Below are experts of layer 9 (counted from 0) of a mixture-of-experts language model. Rows are named router (the router's row for the expert), gate (a neuron's input weights, with its number), up (a neuron's input weights, with its number) and show model dimensions 80-159. Each number is 50 + 10 x the weight over its row's rms, rounded and kept within 0 to 99.
After each expert's rows: a language model's description of what the expert responds to. This comes from a sample of Wikipedia text that the model never trained on.

# expert 12
router:36 50 40 53 48 59 50 43 59 50 45 48 54 66 44 61 61 21 34 51 53 50 38 50 61 66 53 70 50 73 49 38 50 65 40 45 61 53 59 38 57 47 50 35 58 43 47 46 41 68 52 34 45 40 57 59 44 59 59 59 45 47 71 41 61 43 56 54 56 46 54 57 41 59 41 42 63 62 68 36
gate0:44 60 64 65 48 52 43 59 41 61 50 43 61 35 49 52 69 49 57 48 52 46 40 36 69 56 40 58 41 64 37 64 47 44 38 40 29 37 29 36 34 78 51 52 48 35 48 54 52 66 45 36 64 38 48 43 58 40 36 65 45 62 59 36 37 51 74 39 56 50 36 66 47 38 62 46 47 50 52 47
up0:48 46 45 47 39 56 36 48 53 49 70 29 34 43 46 38 50 46 41 44 52 45 61 33 45 38 52 45 49 54 72 43 42 52 62 48 40 60 33 51 41 29 52 58 53 57 52 43 58 49 56 34 61 49 43 60 33 58 56 70 73 66 35 67 41 61 43 54 46 56 67 40 40 53 44 50 47 42 51 35
gate1:44 53 54 39 59 45 42 47 58 47 42 48 53 58 52 55 59 36 52 40 48 70 37 42 63 44 64 76 41 61 50 34 55 43 65 44 42 50 40 55 51 37 32 64 51 26 42 46 44 46 59 53 53 43 56 40 55 59 55 58 58 57 50 63 55 55 53 33 57 55 44 62 44 83 53 66 68 50 42 74
up1:54 31 48 66 40 62 37 54 37 48 52 38 35 48 53 57 33 45 48 70 54 59 54 49 59 48 38 38 54 43 63 65 39 62 41 40 56 51 57 63 40 52 49 57 65 40 54 55 45 47 54 45 65 52 52 29 53 37 63 57 36 57 31 45 38 47 51 62 48 58 42 34 73 41 42 45 22 40 53 54
gate2:69 46 50 60 52 37 53 44 31 49 34 58 48 44 51 73 30 43 43 45 56 28 48 41 47 52 58 47 52 32 59 25 50 46 47 48 51 56 62 37 32 53 61 54 54 63 42 39 64 45 64 46 54 35 43 43 44 31 60 34 35 44 36 30 65 49 33 66 50 51 37 30 47 46 47 30 38 62 54 62
up2:44 58 50 55 49 57 52 57 46 41 54 55 44 53 45 70 54 63 49 69 45 73 47 60 60 51 45 51 56 48 46 58 70 54 53 38 51 47 68 63 47 40 25 51 37 49 43 46 58 56 48 51 60 43 40 68 54 48 51 48 56 43 40 51 50 51 41 61 59 51 51 31 52 63 62 70 52 41 30 66
What it handles: Opening pieces of words, often Latin prefixes like ad, pro, pre, inter, ex, re, Al, and ri in Orioles.

# expert 3
router:24 37 38 50 56 42 45 56 53 46 48 54 53 66 42 44 50 50 73 40 50 49 56 65 43 62 53 42 66 37 41 71 39 56 45 56 55 44 22 43 48 45 57 57 58 52 54 60 39 27 59 38 37 42 44 48 41 67 52 40 44 46 62 53 43 60 45 69 38 49 45 29 52 47 66 55 46 57 33 55
gate0:57 50 47 64 44 51 52 41 44 51 52 45 25 53 64 49 52 46 49 52 66 49 74 59 50 49 52 35 62 48 49 50 38 57 53 50 52 57 62 56 58 62 38 51 46 46 46 71 52 41 37 31 38 54 43 58 22 57 37 48 46 48 47 39 37 57 48 41 45 51 73 46 63 61 39 61 39 55 41 51
up0:48 40 51 50 59 33 57 62 50 44 61 65 37 67 53 60 57 63 57 57 57 42 54 45 37 50 34 61 48 39 42 53 47 61 48 36 71 54 76 54 48 58 59 57 48 42 33 52 49 59 46 54 42 40 48 55 47 58 52 42 59 49 41 40 49 60 48 49 47 38 40 51 55 43 52 48 45 42 39 59
gate1:27 45 62 51 54 50 65 71 49 38 54 48 41 55 40 62 49 44 61 38 40 44 51 57 58 46 63 40 39 42 63 44 59 59 45 64 59 46 54 54 42 46 60 49 37 30 43 66 44 61 56 37 47 49 54 64 24 44 41 47 48 41 40 54 59 50 74 65 46 39 57 39 48 61 65 35 37 43 63 51
up1:49 34 47 56 51 41 51 51 55 68 41 60 48 49 50 35 46 57 34 50 52 37 44 62 58 44 45 34 64 60 47 51 46 57 59 32 50 58 69 42 39 51 39 49 46 51 55 49 69 41 36 40 51 55 33 47 45 44 41 34 43 70 25 55 53 67 52 81 57 60 40 58 51 46 59 38 57 51 43 53
gate2:23 38 38 63 42 55 59 55 51 43 43 38 44 51 55 45 58 43 57 50 46 64 51 53 36 62 49 26 41 53 43 40 42 48 44 54 57 53 50 27 67 52 51 69 49 42 46 38 50 49 56 41 43 43 64 48 54 56 47 55 35 47 41 38 60 46 54 58 52 71 40 77 40 54 66 47 43 52 70 59
up2:45 36 47 45 60 54 52 77 47 63 51 51 63 57 43 56 44 45 48 56 57 36 47 36 51 47 73 65 42 62 57 46 52 37 47 56 43 53 52 48 61 48 51 50 40 33 57 50 72 59 42 48 19 47 57 45 49 65 33 64 45 49 46 41 59 34 34 55 38 30 48 44 57 54 58 60 48 51 70 55
What it handles: Word-final suffixes, chiefly plural s, es, ers, ies, ations, and s inside names, as in Bot-s-wana, deaths, Notes, Chinese.

# expert 4
router:55 44 44 37 47 55 38 57 57 46 60 53 42 55 38 66 52 48 48 62 61 51 29 40 75 44 31 55 45 37 58 40 54 35 67 51 40 44 60 67 64 52 55 25 47 57 69 44 55 58 61 41 39 55 49 57 42 56 64 48 59 34 27 58 33 56 53 54 51 36 53 41 53 52 55 35 59 56 41 55
gate0:43 46 41 50 56 58 35 63 44 43 38 54 33 42 61 39 54 55 51 46 45 36 42 30 55 39 61 52 68 72 59 44 64 44 67 54 66 39 51 46 60 51 55 63 51 34 51 37 60 54 39 48 41 73 51 54 48 43 42 47 71 56 51 50 64 60 61 46 36 71 45 31 44 57 43 51 69 50 65 32
up0:41 42 68 42 46 34 50 39 53 61 44 47 43 71 60 55 60 34 50 40 41 50 36 56 50 53 58 50 36 41 46 34 52 44 50 29 42 59 48 50 73 76 52 61 41 66 52 48 43 61 43 62 37 56 50 52 51 42 35 52 51 46 48 59 52 74 40 47 34 54 64 54 41 57 55 45 54 59 38 57
gate1:28 46 34 69 54 52 44 57 57 31 42 51 37 48 61 36 55 57 48 45 44 40 35 55 48 45 62 64 33 36 44 59 62 68 40 58 42 53 56 41 55 59 42 56 57 38 60 41 58 47 46 77 45 58 48 56 61 55 69 46 47 44 46 35 41 46 40 45 70 44 48 72 38 49 43 48 53 34 46 41
up1:55 43 56 48 51 40 72 53 44 58 33 39 55 56 45 57 47 63 48 39 66 37 60 53 41 45 52 44 55 46 79 30 60 54 49 43 71 46 56 48 45 52 53 50 61 53 31 59 34 47 40 22 49 46 52 45 47 41 46 39 63 51 50 53 65 59 59 54 45 53 64 42 70 68 62 45 62 41 42 79
gate2:56 54 46 64 31 46 74 49 49 30 23 45 53 67 42 42 56 47 59 38 54 55 42 66 40 53 54 37 51 52 39 47 47 53 42 52 34 36 49 61 51 69 56 62 52 50 54 52 49 43 45 57 29 57 32 51 48 39 35 50 39 57 34 54 52 61 60 48 44 65 64 46 47 53 36 50 44 38 76 47
up2:51 46 29 64 50 50 72 66 50 44 36 58 52 67 64 66 52 46 47 44 40 40 51 48 52 42 54 55 39 51 58 41 43 32 60 46 45 68 42 72 33 48 62 54 70 62 52 57 47 45 51 44 38 59 42 31 52 27 45 63 55 44 62 51 43 56 36 59 44 43 56 50 61 59 45 40 33 56 56 62
What it handles: Tokens opening a table cell or new line, often a space or digit after a pipe in Thai place or sports tables.

# expert 6
router:60 55 45 36 34 50 54 60 69 49 69 52 48 56 56 55 56 32 55 61 60 36 40 35 54 52 38 54 44 58 61 51 57 63 64 38 44 47 39 27 55 47 63 46 62 61 55 48 54 59 34 36 53 51 56 30 42 58 64 33 66 31 30 45 48 39 32 44 63 38 55 54 40 48 43 55 70 48 55 49
gate0:34 42 36 47 25 69 49 65 50 44 50 50 62 51 52 46 48 33 50 62 48 67 60 45 60 24 63 43 55 50 56 44 47 56 61 52 41 37 56 48 23 43 57 40 50 33 54 37 48 40 37 47 35 59 62 36 47 53 47 30 67 47 47 50 49 39 50 63 54 72 62 73 57 61 38 36 57 43 49 42
up0:48 64 38 51 48 47 53 61 51 46 59 47 38 57 52 59 61 35 51 68 71 49 49 41 57 34 37 41 47 50 41 45 61 56 47 59 42 40 45 22 51 55 55 60 48 46 80 50 48 44 40 52 60 58 76 45 56 57 51 57 45 51 60 52 48 58 45 58 36 32 60 54 49 53 40 44 58 45 64 51
gate1:54 49 47 45 49 66 55 42 55 67 57 62 58 55 57 70 54 48 54 44 46 53 60 45 60 48 28 37 33 42 42 35 57 45 39 49 42 49 61 60 54 39 65 26 45 49 45 43 43 44 42 46 45 54 49 45 39 26 56 49 64 42 46 60 60 44 42 51 64 43 52 57 60 50 49 54 51 39 47 36
up1:45 42 52 54 59 49 37 54 56 59 55 60 40 48 35 54 41 54 46 27 40 45 54 52 49 61 42 36 48 60 55 55 53 51 52 64 73 42 43 51 42 44 58 50 38 65 57 52 42 25 65 42 48 39 48 45 65 33 44 53 52 37 44 56 39 30 51 44 67 50 36 56 49 42 45 44 59 55 43 62
gate2:50 58 70 38 58 39 67 34 49 48 51 50 35 47 58 43 53 46 51 32 21 49 62 33 39 29 53 47 48 48 65 61 45 36 49 44 46 44 46 46 41 37 62 50 35 41 41 62 61 60 53 46 38 52 52 43 52 32 40 46 54 63 62 49 45 50 61 35 56 47 37 54 44 61 49 43 69 49 49 51
up2:48 35 59 63 46 63 51 62 44 51 52 48 55 42 35 46 54 56 29 48 39 55 66 58 46 66 69 54 43 31 55 65 42 40 36 66 53 57 38 43 51 49 56 55 65 32 45 55 51 48 51 46 37 54 55 55 37 77 54 46 31 64 34 56 56 46 46 45 52 61 43 34 47 61 38 63 52 70 57 57
What it handles: Spaces, digits, dashes, minus and plus signs inside numeric sports-standings and statistics table cells, like goal difference +4 or —.

# expert 2
router:49 55 49 64 48 45 39 56 34 45 56 53 38 49 60 46 47 44 60 49 58 41 49 44 60 44 42 59 58 56 57 41 63 55 41 44 44 45 37 65 47 46 51 44 35 54 44 65 46 59 43 38 40 25 55 38 66 41 61 34 33 57 48 50 43 53 63 27 57 52 43 58 59 43 38 39 58 46 67 40
gate0:46 46 58 45 56 53 50 50 66 63 43 48 36 40 45 46 42 57 67 60 50 58 48 42 80 39 44 58 60 46 47 50 49 56 52 61 39 50 78 31 32 57 44 50 71 56 27 51 49 49 39 50 51 40 33 48 53 60 61 51 45 32 57 50 60 54 68 59 64 53 53 43 43 53 45 42 45 52 61 57
up0:46 68 44 53 37 24 37 50 58 57 57 44 51 46 58 57 54 52 49 51 34 61 29 42 49 26 61 34 62 33 40 64 60 36 61 58 36 54 35 50 45 56 67 64 67 59 39 56 61 57 52 63 38 50 39 59 44 50 40 35 52 40 49 41 44 65 60 48 43 48 51 53 47 29 55 45 35 65 63 49
gate1:62 49 62 42 51 45 42 50 56 61 82 55 67 52 33 56 43 47 50 50 59 54 58 47 56 43 62 42 36 42 58 50 33 37 45 41 44 36 40 58 65 49 70 59 29 50 36 30 59 43 62 47 51 67 61 51 47 55 45 32 39 58 50 45 38 40 42 60 55 56 48 33 51 39 37 65 37 58 48 50
up1:57 63 45 50 38 56 24 57 70 60 55 54 42 62 59 71 50 69 74 38 31 42 63 61 47 40 65 41 42 54 53 37 53 52 39 51 44 37 56 39 50 40 57 62 57 49 67 52 57 48 50 46 46 51 53 52 54 46 44 34 63 55 51 41 22 44 61 58 33 47 63 61 40 45 31 49 61 59 50 52
gate2:37 53 60 57 44 27 44 39 65 43 46 57 45 46 47 56 52 49 44 34 68 48 46 28 61 45 45 56 32 42 64 45 41 45 37 34 49 62 33 46 59 32 58 45 39 51 40 57 53 52 53 42 63 53 55 59 54 62 39 41 62 54 47 36 30 36 64 36 31 57 48 62 51 43 63 34 36 60 36 62
up2:30 57 77 43 49 33 55 50 41 50 51 46 39 48 57 65 43 40 55 31 64 70 46 67 53 56 32 58 50 36 47 55 63 68 47 63 65 43 39 30 67 52 45 72 43 62 34 47 54 48 37 65 68 44 59 61 53 38 58 52 32 36 47 55 49 41 47 51 51 31 48 44 55 45 54 54 52 32 57 40
What it handles: Non-first digits inside multi-digit numbers such as years, counts and times, like 1-0-0, 12-6, 193-5, 7:3-0.

# expert 7
router:59 40 66 44 57 60 49 46 53 55 49 56 54 68 62 49 38 51 32 55 36 44 54 44 34 49 40 64 28 43 44 51 60 71 63 40 69 37 30 69 53 41 29 54 53 40 51 70 45 45 42 34 50 45 49 57 50 55 36 58 43 49 49 47 52 48 50 37 50 46 43 57 23 47 35 42 59 54 64 56
gate0:54 55 37 35 53 70 49 72 28 35 55 59 26 52 64 38 54 56 48 70 41 43 46 43 49 41 41 48 47 50 35 48 45 46 50 44 48 50 56 38 50 48 49 43 45 50 54 47 71 53 43 57 56 48 55 44 53 48 53 75 59 58 49 47 55 45 41 48 61 41 45 53 45 58 39 49 56 52 65 28
up0:66 61 39 40 32 51 45 60 59 80 58 49 49 42 59 55 33 59 42 54 56 39 46 53 44 46 60 69 53 45 45 49 42 45 49 64 54 53 51 66 45 63 44 41 40 62 40 49 67 57 53 19 39 52 46 50 59 56 43 54 69 59 56 51 62 53 62 50 58 32 43 49 47 47 50 60 46 48 57 32
gate1:49 49 49 62 48 47 54 51 46 54 50 46 40 38 54 59 42 41 47 45 49 40 58 70 53 48 48 61 22 64 57 48 52 49 60 45 43 40 49 61 49 26 40 66 38 49 48 60 45 55 47 44 59 47 64 57 48 31 45 45 44 46 52 55 52 71 52 46 58 48 70 48 30 42 58 52 30 43 47 44
up1:39 45 47 45 67 39 56 50 43 60 40 39 40 43 68 19 54 57 57 54 53 46 51 46 45 50 50 38 48 48 60 48 52 39 51 57 52 49 42 38 57 46 48 76 54 63 45 40 52 50 56 26 50 54 40 45 56 34 59 57 60 48 57 42 51 53 60 55 53 26 38 55 61 42 42 65 61 44 38 64
gate2:57 45 66 71 49 44 46 48 47 32 48 64 52 43 52 44 57 47 16 39 47 46 54 36 57 66 37 62 51 51 52 46 63 51 45 56 47 59 43 30 46 38 48 59 56 40 54 57 60 54 35 37 39 40 51 52 49 59 30 52 59 61 42 51 69 54 66 38 56 53 61 46 49 59 58 49 56 47 45 32
up2:38 54 55 39 59 55 32 54 58 60 48 49 62 40 34 20 67 57 56 35 48 52 67 58 33 46 37 38 65 44 47 36 56 66 37 55 38 55 61 55 57 50 32 28 44 49 62 40 52 46 40 39 64 53 52 33 30 47 51 65 47 47 60 59 48 43 34 30 47 54 60 52 58 44 49 39 52 62 35 44
What it handles: Word-internal syllables such as ro, or, le, re, often in foreign place and person names, as in Volé-ro, Stav-ro-s, Ludog-or-ets.

# expert 21
router:57 72 35 44 43 41 43 58 48 44 26 61 65 37 39 40 45 52 48 52 53 67 30 55 40 41 58 37 60 64 59 58 63 39 66 63 38 66 49 43 48 72 45 50 56 55 58 39 40 46 36 49 39 71 55 45 58 37 42 58 64 36 55 47 47 48 50 52 50 68 51 54 47 68 38 54 52 64 59 49
gate0:40 70 44 74 43 55 69 63 39 35 50 56 51 41 42 23 51 56 59 43 41 61 39 49 47 44 49 60 47 62 50 66 74 46 39 38 32 34 48 64 61 57 44 62 42 36 32 42 58 63 35 55 44 49 49 57 64 64 55 55 57 55 52 39 61 62 46 29 50 48 61 45 44 58 39 71 49 33 54 45
up0:46 68 53 61 47 53 60 62 47 50 56 32 34 55 52 50 62 50 42 55 37 49 29 37 56 52 40 64 56 60 39 50 54 41 59 34 51 56 51 46 55 44 60 57 53 25 49 43 55 47 59 55 34 48 67 49 47 48 52 54 61 36 26 44 60 73 53 58 51 55 51 56 40 57 49 45 50 42 42 45
gate1:32 60 40 54 36 57 56 56 56 58 44 57 55 42 65 56 42 45 35 50 57 67 31 41 49 63 57 46 34 72 48 47 49 52 55 52 52 59 57 49 58 49 79 52 42 48 57 53 52 56 36 51 51 43 36 50 71 56 47 48 35 48 54 68 65 47 53 69 25 46 60 62 51 48 52 31 69 54 46 45
up1:50 57 50 53 46 66 38 42 46 46 56 48 53 47 50 50 56 61 65 47 51 44 53 41 49 57 52 50 38 62 62 35 46 68 40 47 42 69 47 45 56 48 77 43 59 69 50 73 46 37 33 46 63 43 47 51 39 43 41 51 53 45 64 47 65 47 37 47 52 76 21 69 52 32 51 50 74 62 57 35
gate2:51 47 37 68 49 57 37 44 48 50 34 44 58 60 51 44 33 54 40 53 63 45 31 56 49 50 51 34 40 49 43 56 41 59 31 55 54 34 64 62 51 49 62 32 49 64 49 48 77 52 40 55 42 61 47 45 53 57 57 61 42 48 46 54 54 44 38 41 60 21 52 58 47 54 45 52 49 44 36 42
up2:30 65 59 50 52 64 48 55 42 55 39 69 64 58 43 44 55 40 51 20 40 44 46 47 52 68 45 56 49 53 58 53 41 47 38 48 46 42 46 57 36 59 51 34 59 42 53 61 55 44 56 39 46 57 46 44 52 43 49 32 38 44 42 59 53 44 64 57 76 49 37 56 51 60 45 45 53 31 62 57
What it handles: Table pipes, list dashes and heading equals signs, mostly at line starts in wiki tables and lists, plus line-initial In, The, On.

# expert 23
router:50 44 53 51 64 68 50 40 54 45 43 61 41 48 78 39 61 70 51 64 56 58 48 58 67 54 39 51 49 50 55 36 55 37 62 66 49 39 82 62 46 63 56 45 41 64 55 64 66 47 38 53 44 44 53 47 45 52 69 52 55 55 45 61 34 51 56 57 41 56 39 47 56 45 69 43 38 47 54 60
gate0:41 39 60 56 59 40 55 52 44 32 54 41 54 52 50 67 53 45 47 63 39 55 61 46 45 52 48 51 47 65 49 57 58 29 52 59 59 48 43 54 32 61 40 63 44 43 59 65 66 38 32 61 31 59 51 46 50 56 72 63 53 50 66 57 57 52 38 40 47 37 27 62 58 63 45 53 49 52 42 68
up0:63 50 46 26 51 63 76 51 41 53 44 49 54 53 48 54 31 40 40 55 34 66 45 60 51 50 47 49 62 56 38 69 62 47 53 54 45 49 35 57 50 53 62 57 60 69 46 44 60 41 47 52 41 57 59 66 54 49 68 52 41 43 49 43 45 32 57 40 50 56 54 53 52 53 54 57 54 41 40 41
gate1:45 37 53 48 33 51 44 42 46 51 50 46 60 56 65 52 52 46 48 63 58 62 66 57 42 51 51 58 27 58 45 40 48 53 43 57 39 52 40 35 53 49 53 57 41 41 64 40 46 34 57 56 51 52 29 66 53 63 56 60 50 63 43 51 43 37 54 59 54 62 60 48 72 53 44 58 67 40 56 31
up1:17 45 49 51 48 63 59 31 64 51 57 44 73 59 62 49 53 45 41 48 46 57 62 69 45 35 62 47 41 76 47 58 51 49 41 50 48 49 38 56 49 38 50 50 66 37 58 64 56 69 51 61 53 50 43 45 62 41 32 54 57 49 29 49 47 48 71 51 50 36 63 57 48 58 49 51 60 47 63 58
gate2:55 55 59 59 51 41 59 52 57 63 55 61 50 48 58 43 61 50 39 48 46 61 48 48 44 57 41 44 28 52 39 34 49 49 37 49 40 59 47 68 44 45 57 62 45 49 43 52 56 48 40 53 50 49 41 28 49 60 39 43 70 64 52 63 49 64 43 47 35 56 39 33 40 65 39 39 47 40 43 60
up2:66 30 60 49 45 45 62 38 58 56 40 46 55 57 62 53 60 49 46 55 44 50 38 53 28 77 45 66 70 54 48 54 45 67 45 33 51 60 52 56 43 60 52 52 45 57 43 48 60 53 31 50 47 51 55 55 58 60 61 54 37 58 30 38 46 66 56 45 64 49 43 50 57 52 41 45 61 54 50 50
What it handles: Ordinal endings and words after numbers, as in 12th, 21st, second, first, plus direction pieces like west, East-lea.

# expert 10
router:64 46 42 47 36 57 32 46 53 56 45 46 25 67 40 64 38 32 48 62 52 50 50 51 57 61 40 54 54 53 56 60 56 31 51 30 52 26 66 58 52 40 51 51 51 60 61 60 45 63 54 57 58 52 56 38 42 49 62 32 43 38 42 50 37 67 40 49 51 41 41 58 63 44 41 48 60 63 37 41
gate0:54 42 55 49 53 34 56 46 38 61 64 49 77 31 39 36 59 55 51 61 55 52 43 62 31 58 54 65 61 26 60 66 69 64 51 53 57 46 54 36 31 44 36 72 44 48 43 36 46 60 56 57 46 38 55 57 63 29 48 40 33 37 44 50 63 59 60 42 50 32 46 54 52 58 42 42 54 43 37 53
up0:30 41 41 41 67 35 51 45 46 51 52 55 38 48 38 48 43 46 42 47 63 54 20 52 51 66 50 42 51 61 50 47 58 43 56 48 49 52 53 60 50 49 54 59 59 56 42 38 63 51 51 52 50 50 51 85 44 46 45 50 51 60 34 51 65 37 61 47 49 52 43 64 56 47 46 57 54 64 35 68
gate1:45 46 57 42 42 38 56 65 53 63 53 42 49 36 56 47 56 46 55 36 51 57 48 61 48 54 55 66 52 63 41 60 50 48 57 45 68 42 35 56 44 46 71 62 70 57 38 45 73 32 47 61 59 52 77 54 45 43 58 43 38 51 58 49 58 45 52 39 56 42 52 44 61 59 50 68 47 48 58 48
up1:46 45 83 49 46 55 56 51 47 50 54 59 47 63 41 50 45 68 57 34 59 43 58 36 49 47 28 41 49 38 48 46 37 61 48 44 42 55 63 52 65 48 71 47 41 43 46 39 54 59 32 53 42 39 37 55 64 52 57 57 43 46 58 41 49 60 53 70 71 49 45 65 42 41 53 39 40 59 47 40
gate2:36 55 39 55 60 46 44 62 42 59 49 42 59 57 46 31 42 50 39 41 51 61 48 57 67 64 61 46 34 50 43 46 53 53 46 58 37 52 67 56 61 45 67 61 55 58 53 55 54 40 75 50 51 43 55 48 41 46 38 35 58 51 30 46 43 52 65 56 42 50 59 38 47 55 29 58 65 44 63 42
up2:47 31 33 58 56 53 33 48 31 46 46 39 44 45 68 43 49 51 39 56 61 43 51 46 67 61 60 47 47 49 30 52 34 52 50 51 41 54 59 67 19 42 74 46 52 45 45 42 58 51 61 46 41 41 43 62 41 46 58 45 55 55 49 40 44 46 23 52 44 45 44 53 49 27 34 42 67 54 48 54
What it handles: Determiners and counting words before a noun, like the, a, an, two, three, same, other, several.

# expert 9
router:24 40 42 42 52 55 46 52 36 62 43 40 31 54 59 54 34 59 55 51 36 49 53 51 60 38 39 50 50 47 51 47 45 55 33 53 27 52 33 36 44 37 53 37 52 58 57 41 52 39 60 60 48 32 54 56 38 37 54 33 29 60 61 37 52 40 36 61 45 44 56 44 72 42 40 60 50 42 54 64
gate0:32 44 48 65 46 44 47 51 43 52 46 22 44 52 59 51 46 60 60 43 40 37 66 56 49 64 44 50 42 37 52 54 33 49 38 48 53 49 44 48 48 41 50 58 46 37 45 65 52 58 39 37 43 30 69 53 38 41 56 55 32 54 17 45 63 62 37 47 47 66 53 48 55 56 54 53 44 64 34 27
up0:71 48 57 48 67 57 37 47 46 59 48 65 64 58 50 48 48 46 36 64 57 68 38 49 59 28 64 55 58 49 54 58 50 64 50 44 49 66 47 57 58 46 69 47 58 45 63 47 51 56 61 52 50 55 44 64 47 49 45 34 42 56 30 42 59 45 58 38 40 51 49 45 40 55 38 53 52 51 57 42
gate1:38 61 58 56 44 46 83 47 52 40 44 48 32 59 62 41 51 67 45 60 33 57 47 49 47 56 34 53 50 63 58 50 31 54 46 37 52 34 32 64 59 36 67 69 45 39 52 65 55 49 48 57 43 53 54 64 44 44 52 54 48 50 40 43 58 54 41 46 41 53 59 53 58 41 57 76 46 63 55 41
up1:59 34 46 32 43 48 48 51 55 61 38 46 49 62 42 51 62 48 45 54 61 34 62 68 53 49 54 35 47 61 52 36 57 55 30 65 69 42 55 54 57 45 71 48 51 37 59 46 57 38 64 41 55 54 51 44 34 43 38 62 53 48 65 57 56 51 56 50 45 39 37 51 61 36 35 56 54 46 60 75
gate2:46 49 67 60 49 44 33 55 31 67 53 51 56 50 51 35 70 32 39 38 39 49 55 43 34 41 45 52 61 55 48 62 35 46 40 55 49 53 56 31 54 39 47 56 36 59 56 66 55 58 60 72 53 17 59 60 33 65 47 44 60 67 49 53 52 33 59 61 40 42 58 41 53 44 52 55 43 47 33 57
up2:36 57 65 44 46 60 39 58 47 49 48 33 54 52 42 62 41 27 49 46 50 46 61 59 62 52 61 71 63 59 57 50 37 41 69 41 61 53 32 44 42 47 45 29 57 59 38 40 46 41 37 36 33 68 65 43 49 57 44 58 53 54 46 52 52 44 53 62 55 59 32 53 60 63 39 42 45 61 56 47
What it handles: Verbs, pronouns, conjunctions and adverb endings in running prose, as in is, was, that, it, but, where, been, -ly, -ing.

# expert 1
router:62 56 43 53 57 42 63 58 54 50 41 42 53 54 42 61 69 55 47 55 51 57 38 48 29 58 59 60 57 57 42 46 45 60 61 34 58 64 51 57 49 54 34 48 32 38 42 41 36 34 62 45 50 34 50 55 50 59 45 61 63 58 59 40 51 55 60 29 46 61 53 49 50 44 52 68 35 51 57 36
gate0:57 47 43 43 61 38 68 45 69 54 44 55 51 62 52 61 40 33 58 57 52 41 67 63 55 42 28 38 57 61 43 58 47 39 59 54 42 45 34 74 62 48 55 45 49 55 32 46 52 57 53 44 42 40 47 51 59 61 58 64 53 40 56 48 39 48 34 51 62 56 45 55 28 36 57 56 44 51 56 36
up0:50 45 42 28 51 43 60 49 40 44 57 52 46 56 50 53 68 54 50 62 24 49 57 47 66 57 57 40 54 63 43 59 56 42 52 25 35 44 45 35 46 40 31 57 37 49 43 62 59 49 49 57 59 48 46 39 53 49 64 27 50 52 46 38 44 39 32 58 51 50 57 47 55 45 51 37 42 60 50 29
gate1:51 48 48 55 32 45 51 63 48 34 56 55 61 50 50 48 66 72 44 68 46 43 46 56 56 56 48 60 53 51 52 50 60 32 40 40 60 53 40 57 48 59 47 48 34 64 48 52 61 69 45 37 66 62 70 31 43 43 31 39 26 46 55 68 54 60 64 50 46 65 56 52 66 56 51 48 52 44 45 46
up1:43 47 60 52 39 55 40 53 50 56 58 49 58 47 33 51 25 49 43 56 55 48 54 56 49 40 52 48 38 50 43 45 41 51 60 57 61 40 42 38 46 56 53 43 52 40 56 47 59 32 57 47 55 68 43 40 58 78 64 45 51 54 49 43 44 53 50 42 38 73 40 48 49 60 40 51 15 73 50 43
gate2:58 63 46 56 51 35 35 58 37 57 54 48 68 49 48 48 38 46 43 62 65 59 54 42 68 50 59 57 43 42 67 61 55 68 51 38 54 39 41 33 48 61 52 52 63 34 35 35 46 48 48 71 40 47 41 58 42 40 51 49 39 61 57 52 31 34 48 60 46 43 42 47 37 50 66 66 35 61 50 43
up2:42 38 45 37 49 52 54 60 74 43 31 53 58 57 47 58 44 55 41 49 44 32 41 43 45 31 60 65 56 66 60 38 63 44 58 27 33 65 57 41 64 38 77 61 27 49 75 72 25 55 49 56 55 44 69 44 41 41 57 36 66 46 50 46 44 39 42 46 45 55 47 60 67 36 58 67 47 55 59 57
What it handles: Word-internal pieces, often with l, right after a word start, as in autop-il-ot, obs-ol-escence, fisc-al, ind-ust-ry.

# expert 0
router:44 47 60 57 54 57 63 59 52 63 47 47 60 32 52 35 59 62 49 51 40 37 62 52 31 63 49 46 61 49 48 45 68 56 58 67 75 49 65 61 63 55 59 53 51 52 41 46 51 60 63 57 58 59 49 31 46 49 49 62 37 77 69 53 48 30 50 49 60 42 53 45 52 63 53 39 40 57 40 42
gate0:40 24 61 54 39 64 52 51 52 59 52 48 65 45 51 58 55 47 53 62 58 37 62 45 48 56 54 36 37 43 46 33 49 57 60 46 30 58 49 55 50 57 47 39 52 48 41 50 71 53 66 76 59 31 44 42 51 55 45 59 65 50 66 49 38 56 62 40 40 51 30 38 60 46 37 45 27 42 70 60
up0:41 28 57 46 17 49 37 56 60 57 42 70 51 56 73 68 46 39 53 54 55 44 55 54 45 63 52 56 55 45 38 58 49 32 50 44 41 62 46 63 56 55 59 50 53 47 44 59 45 56 36 33 54 56 66 59 49 62 56 59 43 60 35 54 56 51 48 51 68 47 55 57 59 72 62 56 47 48 41 43
gate1:51 40 66 50 64 56 57 33 31 60 64 63 50 46 62 50 57 54 42 42 67 53 39 48 52 62 47 44 47 42 55 59 70 61 39 60 56 40 52 64 57 68 24 49 55 51 47 26 53 45 50 42 45 52 51 51 47 31 51 59 56 48 48 40 54 39 61 73 51 48 60 64 56 31 60 52 55 57 35 30
up1:52 66 60 48 40 51 67 54 26 45 57 54 37 39 52 59 34 47 59 48 50 65 41 42 60 49 40 65 40 49 47 48 51 62 70 45 69 48 47 59 71 48 38 48 52 59 57 56 60 44 77 51 71 55 56 39 54 47 44 49 46 39 52 49 40 67 41 59 37 46 41 60 29 65 43 47 54 55 37 51
gate2:44 57 56 50 43 53 58 44 47 45 59 51 54 35 26 42 73 45 60 59 45 70 41 58 53 33 71 64 46 54 40 41 48 44 55 65 43 53 45 43 52 70 38 57 44 52 51 43 51 45 50 40 51 60 50 29 43 49 41 66 39 53 39 44 32 55 54 51 47 66 64 39 42 36 40 52 53 69 43 56
up2:51 59 49 41 48 81 55 56 58 47 62 65 32 54 31 30 68 48 76 38 66 62 68 50 54 48 41 64 43 59 47 37 44 65 31 40 60 52 48 63 51 52 42 41 46 58 50 53 69 36 48 48 42 52 45 39 31 41 46 36 47 60 33 54 58 45 62 55 54 43 40 47 58 49 48 51 54 54 57 56
What it handles: Consonant pieces h, f, ff, sh, th inside or starting words, like Rocke-f-eller, house-h-olds, Al-th-ough, hosted.